Weights of a small mixture-of-experts language model, trained from scratch on English Wikipedia: a shared expert of 64 neurons.
Below are experts of layer 2 (counted from 0) of a mixture-of-experts language model. Rows are named router (the router's row for the expert) and show model dimensions 0-127. Each number is 500 + 50 x the weight over its row's rms, rounded and kept within 0 to 999. Numbers have three digits each.
After each expert's rows: a language model's description of what the expert responds to; "comes after" lists some tokens at least twice as common just before its tokens as in all text. This comes from a sample of Wikipedia text that the model never trained on. Tokens count by the router's weight.

# expert 35
router:482449560531413538445480530469474520558559468559638506612435447471540469479462541453506475408464446482536514501489601485512539540397576509539503439525538484356421553512481471421398524483528474429584550567517546513482468496505528489480509513470534533521500448490472484445445380484567433573495468529472434518524503437495533506523455457484535436522481351483530440506430508439564535535533
Line breaks before headings. Blank-line newlines ending lists or infoboxes before section headings like External links, Senior career; also capital letters inside acronyms.
comes after: "\n", " U", "A", "C", " N", " A"

# expert 26
router:529471511507448485428507478375528532611529580558546525516530503521558468447457582527426448475455459486482532551504530507515512482459535453451561461514592516472467564503453505425406433466594436525510472544525528567518477488531577500533494492476556511497548509526489567472598455428492514504408482573521485521441493518527460527572493510585574404453504425396533423447460614501452474475653
Capital initial of names. Capital letter or short capital piece opening a name, code or entry, often after a table bar or comma, e.g. K-ate, GBR, QS.
comes after: " |", ",", ":", ";", "-", " of"

# expert 8
router:481524498577425518512465491466502500590493670561499485612561537496489493491408521485486508438502389469456573457504538444586457499450543545467613431411535537476400526450384437434508507524463448523552481565484575473476550526496543469526477512503538553441489472565465536579598478485505450551449495547582461510483525510524536503500467456585597531513512448469432503444444563540456519536519
Numbers in prose and tables. Standalone number tokens like 1, 2, 10 in tables, scores, quantities and list numbering, e.g. 1-0, 1,200, 2-litre.
comes after: " |", "–", "|", " (", ";", ":"

# expert 25
router:551455500521470436462513538427470499600538644564589592564525596481502501451426567381444526365472411456564524512481494500500542588410573487498536517434584572465478498488424463549467501435559508477554509502489469516423501493523483475480419488477437550505491450526525607490512454500540476519440440541535532458557560506465492546590437508504569491503503492472449468501405560516468482506542
Table cells and numbers. Pipe separators, digits, percent signs and dashes in sports and election tables and semicolon-separated number lists.
comes after: " |", " ", " 0", ";", "–", " —"

# expert 54
router:624499531541489538485477548520562531579584625549551513483513502537501480498375550460409523474467505517460471441430478486479624547497511509479580471524534516450470516481429445519381558490502407519510455454564546585467524403557497511507468380466571537530573533551511500418548419452537514432476448575513469499542509491536464441516503518480542384494427505484538488449445524529531538425531
Personal pronouns. Pronouns after verbs or sentence starts in narratives, e.g. tells him, his death, they, her, it.
comes after: ".", ",", " that", " of", " to", "ing"

# expert 3
router:600520498439442574464527502470576443560488624470509604540532496495515419419496566506509509416443442441519543527556478477507530501464526506536552517432509569469479546442520501482445483482588436509552480489557576545579568484514488466493499481536485566502537555441549518479595466461575492546413416514523456538431478575507482505556466417683575493492504479395475489444487553459470564513486
Election result tables. Party names and pipe cells in election result tables, such as Democratic, Conservative, hold, Turnout; also football positions MF, DF, FW.
comes after: "|", " |", " ", "\n", "–", " MF"

# expert 34
router:506504517515387455524496521466499499593541626495566470573608553500485482513439519435503452466467460450460494485496534439543517480447573573508571453476517538454379533426374493437519565520480467504556561515537560466433552490575580483471447506530544514463500538527514494536595444420445519516437520538641489545506518508550465462528491474603578427463446491483473428498443546548495571549548
Numbers in tables. Digit tokens in statistics, tables, measurements, dates and scores, such as 18 in 18.78 km, 34, 14.4%, 10:15.
comes after: " |", " (", ",", "–", ":", "."

# expert 56
router:549548545515468554463467486436490506563532570546528558541465588505476496489470556468484504525363459466555466573519550514617562553441542475573584540503603553496432458465432480529449495527536512432575505516596467532586478452622530474486479452401551479470491491536558482521520416544472506536455446529508523479501547431559411490595461495564454454501429485462520525402483508528419564478582
Function words and word starts. Determiners, pronouns and relative words (each, every, who, that, all, she) plus word openings like se, con, resp.
comes after: " the", " a", " of", " and", " in", " to"

# expert 41
router:569491477498437464483517508375521480594501599539540572531559524492548434484488602478442483420414408498552511523523485512556519524437552456479576435505537500469411466493439499466413463472537480479547521492553553481458488474573621500539482479487512602480520512509481517458580423459459510503420491575527462483491512548485440501529464446533632387540519403426517441471467560579463502522573
Name-initial capital pieces. Word-initial capital letter pieces starting names in lists and tables, like H in Haldanus, M in Middlesex, Ph, Kh, Ch.
comes after: " |", "-", ":", ".", " (", "|"

# expert 51
router:433526493471419460464504619478465434587490527444520527571536457479479415471430504412488562445417457478559547525417503529552505584464519518533498403446578486402431559504507469420409491486509436493533517501559548486516554375430497452545447474480544545574589494475574496516528486416551460567527569544517450560491565476487445499465511495449497545464459443466431421531547465498587505526555
List and heading markup. Line-start bullet dashes, table pipes and == heading signs, mostly in See also lists and infobox fields like Occupation:, Born:.
comes after: "\n", "\n ", ").", "elf", " Family", " Genus"

# expert 30
router:567452529527462443490466510405489507584510644514548549572568475481498427463503582431404442478448409474552488504469513521468513549402513442458585513491515538411487470460426476560448512516506452543557596475483463612490477401565514486521499477504549514411553434541541522492514437456492505521374486539505490512470593496541472546492508482557628504528454463487504423420436547553501503499518
Numeric table separators. Pipe separators and dashes between numbers in statistics tables, such as score tables and climate rows; also km, Total, minus signs.
comes after: " ", " 0", " |", ")", " 1", "%"

# expert 55
router:538467592501482517503467538497586525621564530562535552555553515565537529466477502497445515498457418438503535512528491445497519512495443474555589432510497431488464512546480445514444459484513397545520489480550583594515509479540529499440424445497571560515576468540485555395604400456481506474456473642517507533502538525564456512488544511528643486513464505390542433513485587474502551486588
Capitalized name beginnings. First piece of a capitalized proper noun, usually a person or place name, such as John, Mor(ison), Miss(issippi).
comes after: ",", " the", " of", " in", ":", " and"

# expert 37
router:427583535486369441495509589482542479585524573467526562529499505476439415500441598420501570468504466505510492488429441477580487537506516518520566476465511529442384551444469500436393511454540441449513477579518517503515504491556464471531515483473540486537544425500638500456571500457543471554504603509576490513436630506573419501479563508498540489537537426459464466569466565498486552546500
List bullets and infobox fields. Dashes, pipes and bullets opening list or infobox lines after a line break, with field labels like Born, Website, Preceded.
comes after: "\n", "|", "\n ", " Born", " Species", "″"

# expert 62
router:555459529502464436488489522387488437571582630568574505512571518514456464401468596430439479463486404386550495499460491450540496550500591471474521556473596535426415513414463494458479541439535523491525529485480455523500515475543520473506368470456513487443576448505551530507538436422514473544364465565481511478539540545536489474541518471510554524465472487488449442502479605516464507479568
Table separators and decimals. Punctuation and digits inside numeric tables: bars, decimal points, semicolons, dashes, minus signs, e.g. 25.83, 1.40, —;.
comes after: " |", " 0", " 1", " 2", ";", " 3"